From a checkpoint of a small mixture-of-experts model trained on Wikipedia: width 128.
Below are experts of layer 7 (counted from 0) of a mixture-of-experts language model. Rows are named router (the router's row for the expert), gate (a neuron's input weights, with its number), up (a neuron's input weights, with its number) and show model dimensions 64-95. Each number is 500 + 50 x the weight over its row's rms, rounded and kept within 0 to 999. Numbers have three digits each.
After each expert's rows: a language model's description of what the expert responds to; "gets" lists some tokens that make up at least twice as much of what it gets as of all text. This comes from a sample of Wikipedia text that the model never trained on. Tokens count by the router's weight.

# expert 46
router:518536540517490476511543489564556516562433537511521452420511414420493581501557490510528521587442
gate0:537534558471409547520495489575563454523497540515485490535615409451514523427619499452566523575443
up0:507368516468523576558527473389525508568514446498555499422456632472470444536415467524569532466535
gate1:474488486426574580485506475505578485531446561491537484456445430453521590532549441493428457433487
up1:572586478467436521511497457530487495513552447591506518531536517533456469524537501547542535531381
gate2:601468570486552453528441555416506501512574432492450520440562540534545581578466504529497479509449
up2:554490477553520431551408602432457487532488486503475485560557616608451494449468532505498505447546
gate3:518563552436581480459586610527422482432577558452532507410472422523621564576457471535482501566503
up3:515412491484601490498519521561477480501559490580504476470475448495549467613512508475519403399523
gate4:432544547560577416448516512546418524472567486546519524513524429425519558528518496494486504586481
up4:506468551476484507531541460489647477541460423467457495409527582503449478453503512520598365428493
gate5:513486433549469492513458515504425449507436443481423501468517497524441433485469473471591566489465
up5:563495553443586548472591501453486474432532524486465645503457564488591602478443499540408433515435
gate6:452489587539524540459590525560631557519535520493537480434496481575471480523454525618491477463526
up6:486507377561458493478466471645549570590410508435538497485517576565501460552509492437526411486562
gate7:493460517457533465487467540454543515573460533516535531517421513480422532527528536458465460533576
up7:508494377526405495468485472490505538509457534521486534585531505565537497505475520450555518515480
gate8:505521522475428404533488479538526577664457514509409418521530507482531537543476547469529569398484
up8:470481520458459396508507496564553478591533501476524412556505438508506495522498511425516524531523
gate9:465565461604523480483503482473465505478550492574534568546596513451418470486549521512482562505511
up9:533443438451551530449550487510462483502512577507569569594459522551556487463492479497515480538481
gate10:520530531448553478456470555489614519464480537435502603588541490482518469455499544488541487487499
up10:498525448525481480541467509523498475500535528446489410391459588579493488543528538502524531417491
gate11:526450454539557446461506514423568547483494449455519544501516534505521470559544452497550444540473
up11:475602480561443523490415566510598536437430480433499521551530540469467567439628517442540520495541
gate12:537430544525491518474595519566430495553513537580517382414592453491453456506468474465390485566514
up12:492501536490537491442511429414468456538562475552549531439547476463495527508510503526425521569416
gate13:507465567505479514520518538562531494618521552507520500429462517459495551462485567560502465565465
up13:524445466442551477532589560492505565476451514576528448494529511413474500475427564415571495556486
gate14:443444449532474442548530550587426463432546463511446488535512504512563506564423512518514463485523
up14:508478520540513490535420491504529490551456421415497495536453498420502489430560490512531496495433
gate15:480512491539476522533564509473501475569495494538452551484498469540504479574532495463429488506505
up15:395534409533467450489491477516538514461502485548400530433536526520421432419484589472452497488579
gate16:557520444456489495526460541544491570406414581392546559508513506459462567488539429516556454530468
up16:482536589571575570496542460530494572620510499469499405410523447466491567579428552486493466532533
gate17:429592593481479515570587459527530451503507502536603531422412464457472476515578470541545562495483
up17:570492398417498479542437432516528488476512424564412434456467569569490514553487445452606477450590
gate18:587529588376555474545485461475499464624462528548506523395540527473450548494525459482454537495501
up18:561464530550459562441514468531475481461494538523544504552601521452510431505455519385583452571495
gate19:513504518513561500537483487524550518421476461471544466428471504450416489490588405518593548613504
up19:545513594505477440508486531468485478493570448498484389508523514441549478548590494483492533489456
gate20:529480579421530498482509455458589521552502507465518513486479561566570471521576467532539396557493
up20:487458463529486567476452468497498434553516429464506577518468514473474482554480500536493515472527
It responds to: Single capital letters inside acronyms, codes and designations, such as asteroid labels 2006 Q(B), BB(C), IS(B)N, RP(C), and caps titles.
gets: "C", "B", "F", "G", "O", "L"

# expert 10
router:542467551503503523566470497496514433467518453461500528483469432479498512514580442519517500579395
gate0:484506456529453482507456374493518397555516549589393472397463475482422437524579550506582507540498
up0:496540507463490500516528427417463489509447423563547408523533553480512517448564561509618505652535
gate1:447462480510500503574458433568421476495489448516486495512562463404539511482504435480518515423566
up1:587477527501469499452521307492507430463555501496508535471564425468489500533509448513536597563413
gate2:533529537550496541556518467491592358464484549516613552427462526415529592468494577516498436523488
up2:417445599504548522554493450486514504551547520501422457548454497518506487574467522457615535487393
gate3:505452550462563493582519576492538488457547503392537583388488445565501526481377533468449510531417
up3:450494473535459467464575486520445505504485476571429438481619507447501535549535434490531530498561
gate4:559512456523512553519524454476583576470466496553492502519475532453492479523518481544497453500504
up4:520569576451597492425545356408541471499550497522508467496524542439557450570438546596410436567438
gate5:437548497526520541558492586511471471553419477466366560500513487603508503524449507440467533439506
up5:401503461444497423516459542520509519466542451431487508522508371515505495507491463454525533569569
gate6:472441552513464640520483511469457523510552428499466558464464464476569555488614543511517591562455
up6:574515552470531522518500458455524426509543419470433572494565492478475481497620595463522579560535
gate7:513482547494544550524452490488457450463562471517438361481510498563461476437548447521485529522412
up7:521512569536519443521467570562499540498549535562442484454554467428505498499463484449433484443457
gate8:544464597461512464528520480519529466468573425540465610554465478465521536528458430526508521573535
up8:536489472543501490449505548538469472504457518478460473433547554451546509427523481408488483465491
gate9:524472590515611536480511490445459513566466528458504477546543424467538467552603406447527563579537
up9:425472444500556524461513512480483508565454554566395444503501471542468520606501494518506597508446
gate10:537451494509419495522466424531482614463460489540547485441448572532524519542442511574493494576446
up10:566584507520537524493614597483496474524576477470533417494453477500442538534491561536494476498535
gate11:431574530465507534542503419450373556486400488550395573414553441473500533477492511484459476548470
up11:548493494450431486428502399488427507526438441554373488401525498514427518546538475511530536544381
gate12:562524439499487501465536468464431473425548425547504435484458418453437475425552524514580559552481
up12:527539460511527536588525533508498468548509469541482522435500500526544575574538410535402477496512
gate13:453433496551496495454477568506455463634496554570507497456453474488518539455546501567503546423519
up13:430443506414482508474507571504475434501503419531527487591475474574467525443520611553567468438538
gate14:528487483475564583563518446403529491489524481570587540523530522513517511400587442567448516488427
up14:523494446521515568538455473453502489384554538607530511560573474455512569498568412573519470511379
gate15:484533541511472538432543534613583399521430394526484453521502478404494480479475535430494539520517
up15:429527529501570436461498503568494572484451486488430510510459546477473448455575488436468473425540
gate16:463475483519528622466529423500446466510535441532456590609411494476546438496573501469509576548409
up16:424439526463611506475547539489536516487477467468508479519492557482414499503527513562401449505400
gate17:443431504457415404459488535536461449482438527459559482568489443441449478526446511524487496460485
up17:554547510547513607495498505484411421516555539481438503495499485485526531500528495524573596568474
gate18:506502413519482563515438520495543515455567502427464505541548507559467447639447510533525431431504
up18:484445515396449483451551499477421527459531432589578479470440456454552521426504493408543473495501
gate19:504517579501493475550510531433477493523579561528432523489432509509566596468432501589425534593417
up19:486473524523508485480498533491543455472613613477464530458438480567531573515496494535398495611444
gate20:436538407442413455530520542576497450461406507449562507515536503562529540494591509496560539527599
up20:568507566536538532588584489536572460487521485568559501401432512475495508495438542629515510460437
It responds to: Opening quotation marks before a quoted word or title, plus capitals and pieces inside names or abbreviations, such as "correctness, B(A), RA(F).
gets: " \"", " U", " A", " E", "A", "E"

# expert 24
router:582526438533508529574560442530583432621479458442565448484447490512483604529460495504550525477496
gate0:587392491553507486545505504579490422503518465449415517507425514548508539488379508500524540536480
up0:386419473463400537505465503525481577395510581486554507460487476498483526457463430574457434385501
gate1:443601424561429493495461522526557531542437564448507523549470439541477538559544483519467496432537
up1:514442529461461534476536440480476421458479493529432565429576577521501428524595453583520478558413
gate2:408513520509395486517495501499592514621474458366443439494556491571409549512497547498431431450592
up2:438492495560447586469423547523628617484419469492534473493537458623459527641554479479511502575574
gate3:490420503529526484441550467489593578542471472520527464452492577530449479552394493501535443441457
up3:529522432398522484592464547458511491556452466577484511377510490553569539521503518461521552539404
gate4:559482482452546539514636484450483408575534543488469480489455432564601562505408538515484532539484
up4:530484526442540548539528490442604518578514510383396545569498559565557515446506498535427465434566
gate5:492483507588549541492524437480460542542465525557471415505588562483477523539618475489447505471570
up5:461538460505478540456520502550446513499485524489441452513510453586418476583461461481509470462537
gate6:464530466489420439446555473576587429575526507422471544538481542577457542512475552423502439474529
up6:505493537515523438420495472449484508592462467552492518495519481417486513339456540505531433512498
gate7:417453462575519421508547580564489427528452547480504562420501469556472510493408515445531418553515
up7:541581524437474566579478502514501590517543388507525490487571488475541561558515506487513498489452
gate8:540469527437429526511514477594570386546443419482464520551494390496482572517466480502510620506437
up8:573513429415430461555485522528513491514469426482424469562493389512383563509463546484550543509506
gate9:536514504491488445564513429474417463499519450418486429606448561497518507587469505467548533511440
up9:469557453530447413516485487494526573561468457543594359596499535490482570526435438428498465467514
gate10:501496547514507536464511439520459453513511481473479563458421616521498511528463546549537550506514
up10:569476498463461510587478463472545463507490485448558376512558462482587479559505465419468484555553
gate11:515515482563392487466574513517537459584539528488506454484470425523537533477436524584487568550495
up11:478488479467451527542475495527452556502483514487528456526553518529482555527590499473597452543523
gate12:532482504518508510554442516508468472556567450455532465519528497592533550621539497491490558523508
up12:447494560418523437386555447555470479539399592433511579447475545553413484578442475513569379542412
gate13:598505476477405495457540577523446499552558463525431575530437482453559501494415513503493499427509
up13:572467532510454505493555486505404448596555560535423586474471570481475548463408589535511590552482
gate14:457549519561458533554533588524551495561474427484431549544450472517556508540463460602460497456481
up14:540495491463486509519531569511490466513451478450431506581440456507494476521465563445445396511467
gate15:464599508468424497510520528533540407626457510449409549539582613467493482557412525469422514538528
up15:585404520617556518465476471570567454521509473585575473538471477483452497465583427587563551523381
gate16:560467466449553493561474503452545522413403524440504518453444494462443548407541550465496501519469
up16:530582454407534504478511460450523481514505555395466513493474482529486491486544548460459444482477
gate17:519480470519464460456514512463517514501391562497560396532521371539515503536457444508543620406506
up17:494489450460488502509514503504537425504386436553536521445513440496496467543570465528533532426509
gate18:571497463428537499582508607558495490522489495465526558574501455550432539446511488579479482426567
up18:496555440499480474566553534591532430568503531502470614531522527487434510414477489480501438526466
gate19:476503546520495488501571454481553525538521488502560526547489440458523495419548476441493518524457
up19:533584560449501563548497446478488533510609425522516395467453413428581462501582483553535589479466
gate20:480559433478449460548532519652559442469543494554550554469447492527492510575443492528431597494490
up20:529453584508435556433449455543360375550587447436500471487533494529515549502524465539572537429555
It responds to: Opening pieces of verbs and nouns after after, before or to in biographies, as in spending, completing, graduating, plus commas.
gets: ",", " f", " exp", " de", " the", " comp"

# expert 47
router:535510524521478524500552477471537447558497443471560479483440501447512570496514469577557502458455
gate0:534550573519479495467546541467573547454476543489432589370563499517458404529464472552510523506492
up0:549459536514489512429586510539471403431572532478535495490506475511476523344574552468498474536461
gate1:563438568518465460454485427490550485428594412511482533474505404479471533437471448504456413448533
up1:560460463486598509503431395526517475522516475601558552490490496507500526493495498524536495453447
gate2:541518504537505421496476397536560414621456413507432471393569642472489493524542456396422530483486
up2:589471583455568491510523554515490545540601398471515492515405465523559453558492389494529468535481
gate3:551502399506450455501474532526441385480566428498403462477481382512494549508442479516544427534527
up3:563581517492453539509500539494497559407427499476599567456554581510546444502506518524526495536450
gate4:527592543552520471492565433494604438594569391494514424529500524517497485476431539364490507508587
up4:465586493509490458461475460448578356581412571492482493490549515420446545460458525439346453464509
gate5:468480497496455503570426504492434594561459475490557551459542589480507418629429460465503562489486
up5:462575550561551442549452506447481583544456551463562590399574575495514470550460483567451502474540
gate6:554494584505453480465633473475567526573427492448513498501575480445517560536415516554566478518516
up6:481533508510574529502574498536524552468568561566429427557617491383520605494497540489527488541528
gate7:549560461470504445496511387490592475495393461564527482431464441526521457398559546468466489432563
up7:433534486513462450567470634433444618502391578562511451451547551422440470514456523491505532504585
gate8:443399543513564509422488472480489498527444502476343422426530484621440504515513510449417438499534
up8:545548446488556493546527535488569584478539454464540565509482559489515498507485512531461542534474
gate9:500502427532477591514518557528412536388515566467426555534491512556505463463564517537529524526460
up9:519404419567458488503492519462444459544457575457476552488532575570472451482531460546594463489467
gate10:498466505494493438526586516507473433532506541492525555485498473574603531580600494450464548557480
up10:465446517474506411428523465429447521511399544498453538515473466586488480453451540445494455436474
gate11:532642391496498518519578537519489434508517462453511557515479589437482429546452497519460546516500
up11:542525419513502502520508514509456580598548522585483446575533606394497418471497498549399492528494
gate12:502562500529425463460471496532472442532452530546477496516439487429533511564549334363467545525424
up12:383506483522508458486509566455436478500516519480417502523419491446486524558473519475500425483549
gate13:597505582488493528508467331546556412427631400477517515451495444566560488495578471480465494474472
up13:562497544517534433461490388451512438501516463486472538434518514557506449463512490453410543476520
gate14:476456436411482554528571545549546450480615574395477555418544420484504518457502534482533446540499
up14:492485500480517478468549489587569461505468527529552401559520459460471541424569494532567505544505
gate15:427446452506552469516533509503377451524476448467502605460535502436484616564512463493577476482479
up15:557512517497515467495497512489451590465462507542429423416682531499509573562483499520412508514429
gate16:467515407534471521560443534507496505539423468487538533492500516557466493455468387558587512451496
up16:552522644452526474481509432529509485437545469575466410513567468432576528555517585462434507492483
gate17:488490577448442475502512457480634470545475549454539502490529494628471530497565512386480560481531
up17:558461524424517468536507467533508539482496501548510508478542619417455605550504510445548572466463
gate18:486531465516500475542514436485418616546429528423557464559602541445518508550437522508508523500518
up18:456526448508439469514424574479581518551423492459454519449585523561438450425412547452452521487480
gate19:520455498451475433531428499478474432517529489460611509543523546371470509473460496451546504461534
up19:448543448408530523453608440519551533427617555539399460451541475517552462485553499550461492553526
gate20:573580449441505513593461392537468545504569458533522464494434610465525538477488489481484548503439
up20:486474558493507504483484530516452481529464519421495583420544536581482519529437410600554495547493
It responds to: Commas almost always, especially after dates, numbers, and list items, such as February, 19:00 and Lancia, Alfa Romeo; also month names.
gets: ",", "),", "\",", " February", " March", ".,"

# expert 25
router:523516571522501541562555407503488483592504499502546465494501509434484627547529422530572590519400
gate0:459574443489521531512529468437498407460548525563570521398421494435592340467568588570495519524407
up0:492457411531574428494613498523480473479518479543477525486451501475486440473571611501491505435426
gate1:585498464487503556403559488443463487476552538514526548476514527563520472567555526593523426468585
up1:590425541590549534500548519448505456566501477508427522547474506571478493451534455540426572463481
gate2:594506505507473495518436521575597470518448440405471483546538476440481547551466408483518601590591
up2:490517609444537585527496405451452508564437495562473448525492588467450593428488496477552571492470
gate3:473537479495358500538482513510546477484533466520382492546493547531523414564463590477551466503447
up3:490450515570550530523424574519439590525495564469517599499412513446494520565530393571531582496585
gate4:445355513538389474471580504605467447541540474530429493581533462531490396450439598531545541558429
up4:500502527459447583517539524517474543520520426548468434509624511465391508399487529488523616572440
gate5:634481563506522540526510440469511488582431387534532494518526473436504597408495523496465461497490
up5:548519533551482561508448449494510492476475582459486586377491455441551460612560472593472618545532
gate6:459466462468461464441439498533451515414563493535481408526566527491466668489498457525540483498476
up6:515503508531517621454562523580478469475495505576473540508493505477515516428495494469533540457512
gate7:481433518533480531540423520466415416551545552456508511442559518499530518548423496536504520463363
up7:496497526467485536491586504431512604517514470498476438477448477569491477568471520522377467426444
gate8:480622516501486506540647505437459485399553536513473534486428450539533426539523495513470601503411
up8:353466551579492503505517475503456442558524547567432515502469506490426498500435379406542563496462
gate9:432503497463482618494511491399510558575544535451471507594422453493450480477581509516515482440406
up9:480508520520438569530408521519530498524502366538496553522566513482515498464582428458474474502487
gate10:380520504498550514518468474498524602497492483493508407486555506465460552474460495483569458459500
up10:559557529576484378533383482503496420560484438476474554494555509498494481533502431525443583484517
gate11:431492504576520485490558525444451502528420354479594505415481517533527369486502387535553533452504
up11:482404397503563466463518419507459464510423489491577533482541533510471479454443444466488552519470
gate12:440484496503497506426302472520457479499504472572458502486522502434552483511594558492506551485519
up12:478401601440531529439332460541461457511477514522495484464568528505493541433520458418410586519375
gate13:498495516599521493479505479501466592505439451479549492527555435424537507481589591452427543446515
up13:429404428516506517479559503566506454555495500570492514444469493484465537497519515463431525484540
gate14:442579520481554470499544448539560565467580576524565436522489477521466609513478591495587508437576
up14:526413418582504512455510454499509573447486492498508530587527516504424483530512509500516554493488
gate15:548444502464469567471515464469480524495503488530482381502501484548481506563430463486536591497515
up15:465499556462530490503502594576593434544560443524459547588505488493542520498491470475538451534524
gate16:573576408490514496571459484437559506528516552485501542500533494429548482682454439515502556570438
up16:489568519460508452463545416515576569505556559497437569500479491546494492448540493497423550521559
gate17:436498579444469407543440495513513572585507580434549440480569563392502515496521544530514515510475
up17:508475438485514467503465499419527433548456450536531515564460477483595483485481479587556480533567
gate18:562540530524472535490455454407537562477380523473588520529523491520573451540496512425414544503475
up18:475526513521493544444612570570451526466568394512450466480452506483519551520494430488517484462409
gate19:558420597414543443547503455473446517496472472524567467563477550465522571569537558518491467451530
up19:413481470553486479574431385487476531553535471545513417465510464580516449521498564616492478406460
gate20:490580542505560501454504470505447494535602565515591473570465526502438581469500475422594469416477
up20:467409390501476385508491556452483555396490457458406544489527484598539428546544506598520478513615
It responds to: Final pieces of place and proper names, such as Cincinnat-i, Oak-land, Bost-on, Arizon-a, -shire, -burg, -ville, and words like York, County.
gets: "a", "an", "ia", "land", "o", "i"

# expert 39
router:536536463529443556572544499542543490508524524508557481526440466411494564490544486491498537541456
gate0:469549424456502633487560513501578460513489501501617545578423475494513463488578397555572471498473
up0:548465487395528559390493560442487538401469558473548580505582483561561519442506558497538489538560
gate1:447555542499483525481541463616584500511484475477481510540444455480496593586479503505495514493520
up1:493471511587557536486523547419447501481476464457598559447546606517568492511607501554538536471475
gate2:486579552555530474538510522640517509516446442542542510481478421507576549443497474508549391478533
up2:502371524430490440398454466417474484493486502484462516545453517536506521502457442549515651534470
gate3:528662604468519472550471504486539510477478468515499568421489521524478578549474640573531376551549
up3:486556576406474524594376506515591508467604488540501522448545443529490586597409437609518519495485
gate4:504601568483478474476442514564575500441500530475490524547467455450547589464528550506559479518438
up4:494625508434568475557493465547510584470544510531519489513545459441543556483500501453570432514494
gate5:620480542561545636541403471568607536495409550509449452541598518478459516431564550502586510560521
up5:383473536538435557425513515607391540504541599504444492489479514515530507486551448441508444487483
gate6:475600548431550442581488521520540542536544513575549522539506461466541650613520499454551500587481
up6:513435557543509527438489517414562443420386467521430551463518519509527343436407489467440461480530
gate7:527520569506525548505555507553510490535584505456486500519456458441447480483486512508495468486482
up7:470476429558405479520519444613513491580492557504522425558481459422426520453528536483499472420526
gate8:509554441540479479496612386441451434456558552557456484483481501454517454487577497443461525539519
up8:531465515499469477501402502526440641613479402558562605595561454501521513510520482472506475442452
gate9:516465474462556598522606467452434549509509442471489511442507483545517544447545384516444454549519
up9:498587492510520523522533581529445559470458435479569527510524407509558501518520464435545488565541
gate10:530520503542558490507503484509450543477549512376493408517511474484462511552582483528491488488517
up10:506501588559509551580472474405439510570533479503521511506438508434522454572541443450471590494413
gate11:496479487479455473525423594535453465603484540560437473490551456544473570508541404532498552435519
up11:527540500558602539618626489417482438551592435507525563517462510565530500445532497586509466549492
gate12:510476550570523558588531568476556494558464450498549479522474533470536513429483396549470526499450
up12:469506479536602496571454553553478510546539456471551507452525517473457460445535512488490446472529
gate13:434463466580400627523507484539496494576443472502489467530457547606494489518473507522553500496506
up13:505446579515494449485464559493458438450516604511513466456546447578449595503472501571472565515520
gate14:416539444491489466523573497523522508479571519444479495567491453436477585588431438433559442460483
up14:500543456500482495449527415514554470528433531493464492501508604541488458557572534462429459479546
gate15:434483575516426465471522552439494496493467510449555459465545467561518443496532520450490439469494
up15:550495412442537560576403425475565462520549479475509469456509497393449499492515477492493542513463
gate16:534458570494567613612509513482524522488492472520493517496532580412480504525514475552562493554400
up16:498472508448500540444508514465515508554483567482508477496395518518454573459509505424455527392547
gate17:512545512458397503534510439504456608532441517498519508488516513516474548594509499551547521594468
up17:550480559439443498499474414536574437595555460435530448417464473502530466488485458532507508533506
gate18:554507505528490498501553410554494522483567576512608504509408472499495386475518569467502498463358
up18:460464513534461499410365576441521487538474477440465458563553514581487508503487425520559478519623
gate19:450414496619377430507645468596444497573376508526523510552475511516423518554513504444534478456579
up19:541488482441587524518566491430461475435547518479594500428548588567492563456555531513515481518438
gate20:511488447572360503468572528465434448495524519440495528489542467555499390539472565521543448519517
up20:466475459557381434455474525560412641505456486528430480518449541594414464449495578514512460439602
It responds to: Month names after on or a colon in dates (December 3, August 17) and dollar or pound signs before amounts (US$35, £1.4).
gets: " $", " November", " October", " September", " August", " December"

# expert 22
router:594520558554480518521557433481546458553474448515538455446468532429536577556508416555555539531434
gate0:535542577446507451422404457474577528499480548470560471393507487526520545483565512438474396611386
up0:480412496547473606444575514457482462495582405436501522494551505545527557614459503418514493395520
gate1:515488576511481436501529503462461420517530508499534465485566449493572650623514419535529515504587
up1:592466480570469551376501561530472454479532509499470463415519467517450503513459422478539449436570
gate2:526587506545469576480502498576525394551488468473541492492546541588515625521460498524449472478589
up2:522474501474572532503431505476522476570396560546521486468479546539411613497508418558457406484566
gate3:551475440476522460498572531514477527517530574499417484484493472432446669524484546495628530517551
up3:574501456477499456546442506529518499371571503556563489582671497502603466474500455551459476555533
gate4:524474498484438492610414445489522448512477508489510622461559527415536413541487453449575463524537
up4:508458486560502537527461496466487473478482524516509484499560525540484443533423479450578484551585
gate5:518601506502481476513491405447527538511452428500413542485389510424486440572537493546477518497427
up5:505381541488523468518431473474512420529459596484478603501468505591589450532489446554432418544556
gate6:490561507632505485454473424435487596464478478493531456574516503433567376543491415534555465414543
up6:441537447402510432452363496515414453456514443451555516430516490582479551522498567483535512558578
gate7:540437491473539507513506431495513437562496491515511532490515457476480491494486484496479411542586
up7:482530497474434487529589441532546473536536541520458469444503467500510559506575525501511465593490
gate8:476464502553421500584435441474523428552442462534537454466497455361430422490543494506667548527432
up8:463535581457450466435520620463489584539520499507561577527603504475480501455507486393547496475424
gate9:575587569407452487538477537419467581545416379525541507488643504567424516589477410488577645522429
up9:521544533469487537434541470454410579544493558434504533482537457489474532498499512509467432517477
gate10:523352465453475571551399470524433431470508500498519546488519557443606491401496449537569496572528
up10:518577429515442475539561490458537437585564429486392552493480449455610522493479522355528499446566
gate11:561534547552498547530499526484479453512526586515414506490486483451551573511527516532509427450427
up11:548459368579461483497520552516507506452498482465557488551508442442548503503581528424563501515523
gate12:573533451447432504533576431557605444422461483567425393499476489530470536459465397420517554513492
up12:481554490466514510472605428603560509560477606494433438510569564547578579469473469413472541551497
gate13:500486613534491489519451395550508512610461535544475564533551580521493511579605451518571501524474
up13:497613502543585467507599565588514556464517476500551500505536444520478519474464619589497528383619
gate14:562577580540443515477500519494499430493473348484487457532421490525542540510559498467435542515499
up14:547557462520379514523550562541475479416462480535469523567486453399564493441626515421532401548535
gate15:463436489560496520435542580480497535537534592524515442414514507474510512479497548549534450438565
up15:422337531504458510473596544493533443418471517470525580544526498532482496497442529427439522520517
gate16:546502549524429478481460573468584507500485420418563479426479443544508420599530455415387495629456
up16:514536582518490570508461554476547519498546421494462469425493408444425510541617459486517534608494
gate17:518549461445438470440537390504400472510456523527470545479511543458447429465493439480531607465480
up17:411374400575432494496486599505537474445508490554515575508479457531499521543470557458464522527527
gate18:486538368500491471616528559463489370466483439445493495557477430504520494502538414401574439511382
up18:482486440559506471566428499467484470524399427498542516551510486554455446477414483441596461504414
gate19:520491488580444421519470499523499508554446401530563483518481530481463380435513508543495494558464
up19:491376463492409497547454554458538488467545495501473500482452477414544503518589597471561465521458
gate20:505650476554519472540578595497511484504566491488451481561514482509423552531449559474568534541405
up20:404392463522479541427518513440549499529403526453536474566429491464508561499583437448525494581570
It responds to: Final pieces of personal names, especially Slavic, Spanish and Finnish surnames in sports tables and cast lists, such as Rodríg(ue)z, Emelianenk(o), Iljut(c)enko.
gets: "an", "o", "on", "e", "in", "son"

# expert 21
router:543567523516462551513523454487577472564468458475591469464408449484544565520559478593517527490462
gate0:474539459510429517519456492559394496496601502566479404585506602542552514533481474544453621474487
up0:437470428522487471506460459495487341481616464507509388483511530583513460498464496546497547480557
gate1:455440516562554465487471557456483535426455496432532563475633367510496532502566448539450525450476
up1:505513538467434521527488524561549417529555505497505575477404521610507529469560452580594456520599
gate2:523525500466445492480483466460469469618445466558435493547528461541522499537477447407484459533552
up2:535498493453510489474535590460511659466610550486527470463488452612596463532495506549446528557557
gate3:534463465507477571492610472493570528527507541534558568468468495390480556472540344545553594497379
up3:461576651494509529514452578504531579477453523511502411494479510484515529508491569455436436501575
gate4:528591519486518453551493533501475473428456541515501494531539500464483624494392471581503434509441
up4:503599554537493562516460502465448481538478417399520499509457536519576463505588487460472446473527
gate5:502603530493495565472540479505396519520535580444489544446513452570499480462497491439471561495550
up5:465551520504477550486536495460406555548543515426525502502517500550517424539408562388501526534464
gate6:575503512547479507449498358459515431511592398500460591483529587457574455509486485428453499458585
up6:458484510445493564467523368539506423522606372511529546474510534547565445479542447451459477445473
gate7:478471510476483450560600477465475505450498531472466502513513474479511558516416517420517430524556
up7:532452579548482418494523459538509498456437495367544571481551541556470557472441540538527391533468
gate8:510536460484438428477508502486495576463401586564545440542450441495534457500576522473474627472607
up8:560451459425519519515531378480536366503481511513452591393495549442585405497474521496492459489554
gate9:504604413524502429507548449465511501600535372463505396531496506547494455482457533413547491486598
up9:501610464515532486473572424464579469507466525501512556478465434463490457459591517384423513433479
gate10:506490378445505479458502475531551596561546454546540517475456489520442530467510456455550530480429
up10:511487451443498476478514424512536558565534437498467447480547559529448524518505483452576542420421
gate11:465484462567460427512556556513520378554470467418471606507466628494561574522476487382387478472494
up11:513529492525481443512460541475463386446501409557515504516449502429536583523504484428512444515522
gate12:540429451528490521488443480523375365494576475369416543420481516508526543505486392613469447523454
up12:525512588503505396525523504508668556482430512532527432499531418447428584502462507501520477478438
gate13:472523518505414499633534502530440424567565497505489451491470609571540534571396568608504587557505
up13:474338491509527553458435613471456508512532422460542547448566471571483491437500536451555465450524
gate14:558500485513495555504419492467571561424509451526540370537433519545498442525435503516588509496468
up14:512507481524495507460523471553489473588443497452438580455511559564448489535520438561436484511382
gate15:565572549525539528531545370504498440552565387435486496446501468544541473459452546399491464517508
up15:431544481496515480462549448499554494464481510485514505424561464482517426460563577447411409491582
gate16:437518411541448504523462445534513497515494440520506505612507522525516462498510478415514564494512
up16:508491474519438510472512477464565568440431531469546536475428497449493516538587427504585487543542
gate17:559548461412444513520512395532541523560487458449510477415568485493583502449461591465405555450502
up17:528571503524456467520496426506549470441491565510490514625429459492513455519507506491500566540583
gate18:549548627570484552467517483487524510477480597538494481458494460469448573530557502453472496528532
up18:537510429405535474530461464461462531452420430501529449572488553477588442484494441483548521552376
gate19:475474539561572567483520423487430475554558485463413569431477562474518429494468467508491510523489
up19:476431536505580578491553452498459542529559615453500527557453560490572513451490501527465444482525
gate20:599501520351458571478532410496510462534422492528473470602572481451457531557386489446447486550509
up20:495554513574494561538509569495505433568593486424410530452485544544560536577504461322469553553541
It responds to: Commas after a name or noun phrase, especially after person names and list items, followed by and, which, but, the or who.
gets: ",", "),", "\",", " =\n\n", " both", ".,"